Below are experts of layer 5 (counted from 0) of a mixture-of-experts language model. Rows are named router (the router's row for the expert), gate (a neuron's input weights, with its number), up (a neuron's input weights, with its number) and show model dimensions 512-639. Each number is 128 + 24 x the weight over its row's rms, rounded and kept within 0 to 255. Numbers have three digits each.
Before each expert's rows: "comes after" lists some tokens at least twice as common just before its tokens as in all text; "gets" lists some tokens that make up at least twice as much of what it gets as of all text. This comes from a sample of Wikipedia text that the model never trained on. Tokens count by the router's weight.

# expert 11
comes after: "\n", "0", "3", "4", "5", "6"
gets: " | ", ".", " |", "-", "–", ":"
router:086140101106144130136129157131159143093139038116114140162147132127144162117088152152123095139140141146092125142114131129095114128097166110137084090174092142156101150124122139117117123126166110131097099130129103146122111125145138129168145140138105089131127117105146130139136123140165095098131169132129166112128149134151122127129169130149127134171147129162119108106123148129145115124107
gate0:147141130164119126114108168097115152167162137107136104159134133114159089115115134124109154111082146161134114112147140097139120132130109108105145134138134130115156156084102116130149093091139152118080150130137135150135095095183140071100099108080127121106150116104106115160095126156156146119083100122134135145103134170087145140132120128141144084123154155143163163100150153184137108096130
up0:126193158109114117118109146092100161157159124100102109159137131119074150151164114164124116163127155061103149153104149124123118157123110148115111122099100132140143142136119133108151155086143121101162110133123091082120088138071110138097168130120145118149114143136152162132134115145145110088127121128100115100047125099157120110154163139129144151130088120126105154110121119121132094188183
gate1:132096107145092101150104108143106146139150137137134130120111099144129103118187125133156124169118111123155090126119160159180129154127100138155153120137120130131134104168138111109153125127134156127131147141169082108146144130144133089167115120079104085142118104162123130070117151137127144121105115144101107109134118140151127168089124133130107104104129146106102111177115113139133092105117
up1:168142117106108128126129152090096141101156118096150118098129137117106115099154148160134127124146166166116104108098131115132152142091138156126134106166144101101112106158157137145099155165135124123109100156075105120144109150118167131101122160099088141119149162105105158099146111144094136129091144130116077095128138138141108158123150077070169165107067171147148146153177169116163105110151
gate2:160091136139144106143110075121095129167103093139185095126115110144136099121118068162149139144138142137167141126116158159127128160090119123155122146053100085147138131127104120118147073086134177114126131115095146129129133111132096149098113172157149144117131150153126117100129083111148139150096113109119076123136160150164155104082081119117136133116091108132120115140117168126132128108125
up2:119131116104125134158131135149130107112162101115136149132099171154138154117145183083123118114151129095086116149118117103117091112113133130152126125172112126122117157149171122145112159088092116104158131132145133158134169118089160130120153134135126075148126144157099122101105127110116148106136103127074145120103128149156160134179098115106135141127127082119164133134153134114107127135193
gate3:143151111111166118086150144104156112144140098123064106138105136146090106122110132152107156125115109140148149143106147103078123116125081129114149103165137104154109151138123123120152150161122104136138172100107133124155114118134115106125131122113099128139144138144105144121135124116109130093122122132107145141154145098114143152121137104077092164115147168119104110122158142141186126108122
up3:063078147135093074174144159113117105125116147080142151096129121079067102088132161095139105089114127149155094106115148107129104121131137138133123116129101181124129131118162131130137114116087126181073140113127097144138122133104129153116144132117127186161091154129130122145143121076173154103112124097153116099121145156099119170136154121153120093149108123151164136115109101117104146119126
gate4:116117137077156139115121116140150122139140158115127123141147116153140108156097126112116156110175112137107176107101113136125146120133164142128149110110158096133129133110169127106162103184155133159137167147126188093141115086156172138105104179114100116101127113140161129114126087084122144117122142129121129157164181160148116113132140139108137138142162150112159099108146091149087133147144
up4:162077109098110147082147111111126098150136167127158114152142140097125149134119147154111126164142123126161167075114142115150120167145118166070136150155098116160119103195085108114120177118126118109090134118134132114082114155134109171122097139139116101113154148131107144140099149149132117160151165056122141136174112139125075127097123120143154151130128158113141135154136142106113108115135
gate5:156096150145117125149146130118146116151127107106132128118122125101086166157110126120110134087128149127107093134145137088180124088110140137122098157143170180127123096086097126131120118143080098133155100142146156137094141152141097132118128103125082138134133130111129165105082149168078128174110156137135166141118125107110084133103105124128116143152155163143104129176093141146127158155157
up5:134125134138175125125123117148136111153104138149127153088147126128137111122146122110126121164126103125132141127100143114121132088149131135120144137140082086142172104134133089162124163126119147119072144127147137104153161109099067129137098153103114133130112115153149082127111141106182107131112101122112138133160153152162132100124117143125123124104116133152098084105177104133108149172179
gate6:130129115148134147140121112105123143100149112127164128124120159068159093157113093117156100146142182100166160150143149079127168177127137138145159113133137127147140129143112097105144130152140134138165124093141132123145165105172106138149158097107148070125155187114098117163160162153083106122154088129116108152112143143141168146097162159099112143134115164121129138162141157137092078107112
up6:135123129111178120107102120154110131070113127134121181126133138171160188129124097132105152149102071143111142093110100152103110153117128178112131099135118137129126147176135168105125123121122173098085115132147126086118141121143120073098144100156120160115086129117150128151109111151123088127110146099140171111093156118174137149126102157138160150088109116157179104115144128148103155108095
gate7:088131139137141148114116088115139081125107080111118115164112146148135109094109125116100131124132120117121117134114114152151120119116124151092212135156107146131127130131124108091111097165090130137125149120132124111159126081145082163130088084153114133077146120121131103137065098123131110160092140112116120140093140168179125098125157148087122146113126133139166118136126105128114135153117
up7:144172138146144158115139136115117160123155091085127124152126124113167128165072116141098151120176154160110142107162110109128109131112135123131120152146164138104137106168097120121118159139095111108109094091122121122125082120117141146105103104135106145115111128114171111120092138135169115123119178121125114179105158115115123112119111098105164149141166116112098111108078090149114175163130

# expert 14
comes after: " | ", "1", "2", " ", "–", ", "
gets: "2", "1", "0", "3", "5", "4"
router:143108107124118111116123098162137108066093138128136161133144128122127159122107144133131104133107122135129143078101148177099094089116155134116111134132155143175105151110155152100147118122159139134125097123084144106122155129155160101140132089106134148108114112134117158139185104137157143166130095110097122130122160065151142145115107130118141123113154177163169125111082150126148070130153
gate0:144125144114115153133134131172106126194129137117164097103130109139167136171141096165156146154120136117164099140067142151148166138174143111162171116088123136127155127149127116132093123103157121123098098107119151081134114109105158142156151138104132141110112153098133120124085137126082131129093131114144109166114177135084143136177119137140138074135140137126096114139131127160120158105156
up0:171144138130122155146092107110143129127109114101113187108129124127108123105111154130164125150134120130177144130121149089148111100168104091113158132097103155165099154088122132135126172125107145130143148083116143137101074098110117141146087146126128109126121178129096134123130073126153149105149185151131154120128077172126150138100177115123155118180133143121147130143092150084129135132126
gate1:140125073106095188160094157120115148141146186114100118128167130118099130125171112116135156145131134131132149139165133105152151144141113142102113131104094146154098166154165123131151127138109147094127127116181142124109127108124139099103081141129120126139137162142151150138100170094125139071117126119145125133104094128103162114133119086143121144115101160127112143137131191105090115129129
up1:121136135083103121111156075161147113151138116137115135094141148139129095116107171092096140133097114140113110097165165098142152128116132153134157142136123102142150124137152135116136133133097120155158141106160121151081122115143108123102174131125125124162146094135145132086180170185108131174109117127099086136100108118129136107138135156165071089157139139123165133139138147127134133125138
gate2:156123133133130160150118121129161133128144121118144137114152104094142105149096066129148116123118154107095103116137093134131120101099083136144074086126117130115128168103146117107118115174119111110085144126103132102158135154123133110151090121138117138136147123137113129141153135121133141087105118115073158104156111146135107128152116102097123120106124124136086121097093106121138086160095
up2:131164136184133167078168157155180121187099126161118145079149113116133120123118104167159140138115122180095108161120125126128145085139120148129152134089124154111142111133126104138100154120114160130132172110122132085130130123121123152083166132099099141120142157133118126102128102090151114132122142134158143097112161125134155138091125154131087126122113175077138104109133120127138113148119
gate3:125101159129148129111123180115103187118133128115141132156121142147114144151115131117128110076129153143175118074135114152125153125153129088170139092126105134127150165108106127103157111154121173097133123118156169102067138102111145119112084102114139105132149115112118106138095154125111081170109122147137120130111084121195154132137089099120093102108142140160098127104148147120109079138168
up3:131152113125117130116076134105124134107168111120133117134097123155113120134139171123145122109110130132096119124146154112157151144045116147152105128111140169112129155150101174135126145146170127172130134155113130132120134137116161108129104120105131105100145122135146041134119139130132116152118130132134133141114135144124090126106139124105140148144097121122079107148130103132104169107088
gate4:121136126096163130164110171129105112170127180127144096162096156122165121154127181132114162135126123098166116117175096122098145107101137121173124117145103138119131114133107131165104127194147089130200134082146094109121174133093103125150120127123126126158088095130139114161137140148079127136096157109112068134095124097130116134158130131122127141131071109155135153140140134102166126100116
up4:152172127138176118112149114132154182115070094136152106120108131125113079133139140133125125120136102151124116177131122144111115141071143128116084104163171135097127120179154073129147146129111142104161126159145119117161136150113142150164077188091131135091119138109098104115095123121121145124116121137081133114122103150139153174136108111126107112075134145122147110092137130157128154095103
gate5:125172139093132130132108086140211183096129119089163094171122171101105123169106161111122120096142141152141134134128123142133117114158124152141159146078104091110173140106159141149130101108133141146127140134159115070115115105112170091119068147122122139155165121123147141134093172172156141119097138107132138150125108097157130189108134114099168151158061131136150122152130127138128151068141
up5:140155124123161091159088154113132167119129100133129153092083090117134137148111059142144091148089080120143129079096143113121133154152102127147146143131119126180156073105131158086079124121137158087115130127126133095125128174125131150120114090130145127120142105126120141157119134110142114120120093155160124115083138112121161152111161163121122122120145116181088115107135122123117126145122
gate6:121109099131100098132106131087132125123136125141140117120090136074073140127102102125136095110136151127173175128137126116056135095088079129151114099094129185130154133169111091153112114126162112147093124124148093192141128094114137088136114077110127123107136155116125114112149131104109130158144148142108127133143136132125089129105116074159178147144112115116149146130123086182122174131121
up6:134107170121149178152115141103083132096166134128100137180100118133169144165128133151120102132118155154123144166162131127136134109132138139158119072108160116099164151173129118153115154116146137116142101136149089113088160127111106151142115054137097108110160096158126132128109108088149117123118088115111114116135120178134146129110088137145172098130137160107103157121120075137092118152144
gate7:132083112139091121136136177114114130102094126139154159141158174127151114117132145153128126086131139121156149116150131158132134116158104133137115123114100105119142124137135099126107109138128135107135177136123124099122146134131165101085124113083084095153094069117122148123119112161119139114102161114080111089161151189158148148156127132075168136126105139090137137117096093157129071126108
up7:141093100081167058105102138127108119101112158130173152114141147154146106113178155145162137144101102106116091139146121115127114099104116116130142101113136098162131143064113138129081131123141151128153126159161119125157128135139085118111104153149140123110106115110100149148078081120143178113085151122071129125150141139151111116143145084108159145135151073082112134117140103135102093110133

# expert 4
comes after: "\n\n", "\n", ".", " |", " =", ")"
gets: "\n\n", "\n", " | ", "| ", " (", ", "
router:147133112148137111136151139115155130116113122124120110176152141127127127158151097155088119175120152152104137124143160139135163095120190127114135122146143080122091076180122138138119164169117153162151165140144090112102139111133078132079146149105156126138117132125092132132085129132146099156139135105104081147104128141147100171093151138139156116141134112157137134139162119113161089144128
gate0:106094156163143151154188133140166170084136139145079110124133120137083142131107101096104167080137126133127135122151109112115090131128127134118177112144096117167114107098103110109136129167123128130163119122092124142112111110110074077127104120112122126088126152115083139118122145164113138138125117131116129133154101126151119083142120124124158158139107127152148086151095139128121145159089
up0:111093113129121128163136142136145109121100121113126116119119113104099082135120130132110129115170128114128080128109131168156126146131163089083092130123121129117177118183116133109113172106130127132116148119162132182117157140152142109133135134115152139132116159139122141121153127148111156118136122149123120117134170178156183139103154093134147147162090129086108118129144117110107147112090
gate1:104134106121127110143134107147132133140094090098118103146144138115129121101145140127128143159144093110151145103103151174109129133122111162096138143127113124131116141145130156139144132116134117123091082115142094141123129127138115109090132134143132101091152187129143114119127162131118140090129121113151111140130140192146100153162168147093101116136171098099125156136149101105137130103131
up1:132118096118104122087143170130126160134090154140109129148142069155154160143103145143156145129155123133097141148117170114133128152132145151119170144097119151152144112140090144153140128154133133124085110171107137120145128130147172134141135098142143118157144135123146146194157142148168137102139130160132118115128126169161110097170130110162136121124129168133049158136125139123166127131147
gate2:133115142178146131112135111128091160101107131178048147118148125128117144136137144122128104131145121094114189096166110123142102152140178131130110110141135114101114127171189126153153148142132130143179145139191167127108113107124114136158069162092118130134100103119075091127083110165118102101145146139173133083096134145167087151149095145159118100108099095095123115132146129086145120129165
up2:097111092107148119112094108096111112118142141119133157142117105124167129143167152145082101101127128126134130127138140119112141079124141082144067156162082170140139114138105144123125150114114061122126064135129110101132136130149133206124108084170142168122143135135127100138131137125125109158136125102102157110158119129104125115176186182124100104128196141133151119139163123149143139090155
gate3:094115134123120107109109120124196153171116143136163136151145076087156108127179212137156146110155126101110082119175098114126133151168119113114160146118124116154129118163133124101125115120158124123142149119134155172127103113131160091125181149083127099123108118136178106116134200144109129130139149124155161138115123115121140170117095126165115141111121158099112138111121142156135109175124
up3:126117132116137140151146137101116089110140126164129117118119101122137092153111135116134084120144089136154175113150129156141123135155123121127124131079108114148128151131150125125085109116158116085149150073111084050091150148117147116156147077094145072115118110148105111083108111085152158148188138137093141168118168117174114107118100143121117156101115153112107111134147118160106118135116
gate4:108073141118108132144130098068091178140141153149141069170132133132150101116137128137137142155129140132133149144127103156173123100174096147162141114080129123155119100142131080131166115103150107129178124130126138138146159116110106167126117140160182149117107095101125119141118086081111123117129116123108103107107100133125090089173137138144132119158164119125144206113142130131144074114151
up4:117109115149132111091144152139149113119144132214140128137113099120125136105129119115123153097122124154140142117103167124104093153122161096146120125147093142151191144119127146149128133129141095119125108158127115111111128081163135155136121166107156043135134127144154109116061163161165146115139124088110129129151096089116094153098106143134137086144152112153128154137151115153105132118140
gate5:165110102128150117116125127105133168100111115158112127167133139132105177133131156158150120123098134161126075128125109114106143103133152126082146146153112099146133141164131123090143133072091121226171115124105133137122191105147132133111120139184098134123099111154129098141119151154108124132131171165099172132094121114124133137156105133135121114140081124073147150134088115115156147116111
up5:105154114123095135122084182114065077128107148112121085077105082109104122081097118136157118159116135131126134080150126159106114117125131137125128111123116143136118119147109100111155097116133109134101107116126177153117122148140132172175088144142117142094085106110134154137176155126169160179121157111079157098115135140143110125103079147156126135120136078138124129125121138094147093137100
gate6:113131122093131133159130157126145138141102146078106119106127165165161132129143148121146151113174159083120119065092144117138127093119124156120136165134112105169124134126136152147146081138124098090132096117157123137136115090116121124146112115119120159124088129085117123114141158106127105173116100094125123119140180132082111127140133171080135096095140166110124133105113137154164112112153
up6:122133139111133125156088138179152119122138149121099151130197113116123114100139101123111178125128124187141136129092139161198131142109137178147143150132090138169137085124127150149082142122163141090106144140132189151128118115087112093143110115158146106095129166153120104126104140123118149117120102109122139105127146120147143151082097130119143130136130125120109137152108083138083149114164
gate7:190158123163113074144101111140156142143121152070129155167122107157124097168165159137127113132097102115136164144113118101080150155138132100120150116129134121150104133111149133128129092130121133118110120131087126125143162162081120143117079151117092084180083138078124131145090164106137129126123101093140138101104146121147124123136154117117132127125117125108134144129151123144145122121116
up7:134140131131182153136138094129141119152104169170096124110126113133128134097154103102103113125153133092121149153121144143127136108135141074124111093104141125107118140123086126169097134112156155093109167128095156200165139095175132153137132146109189100155111141134118177123136112110119110112163076146105129084124123125119144140112137154113162130125139127133096154167144112153144155129156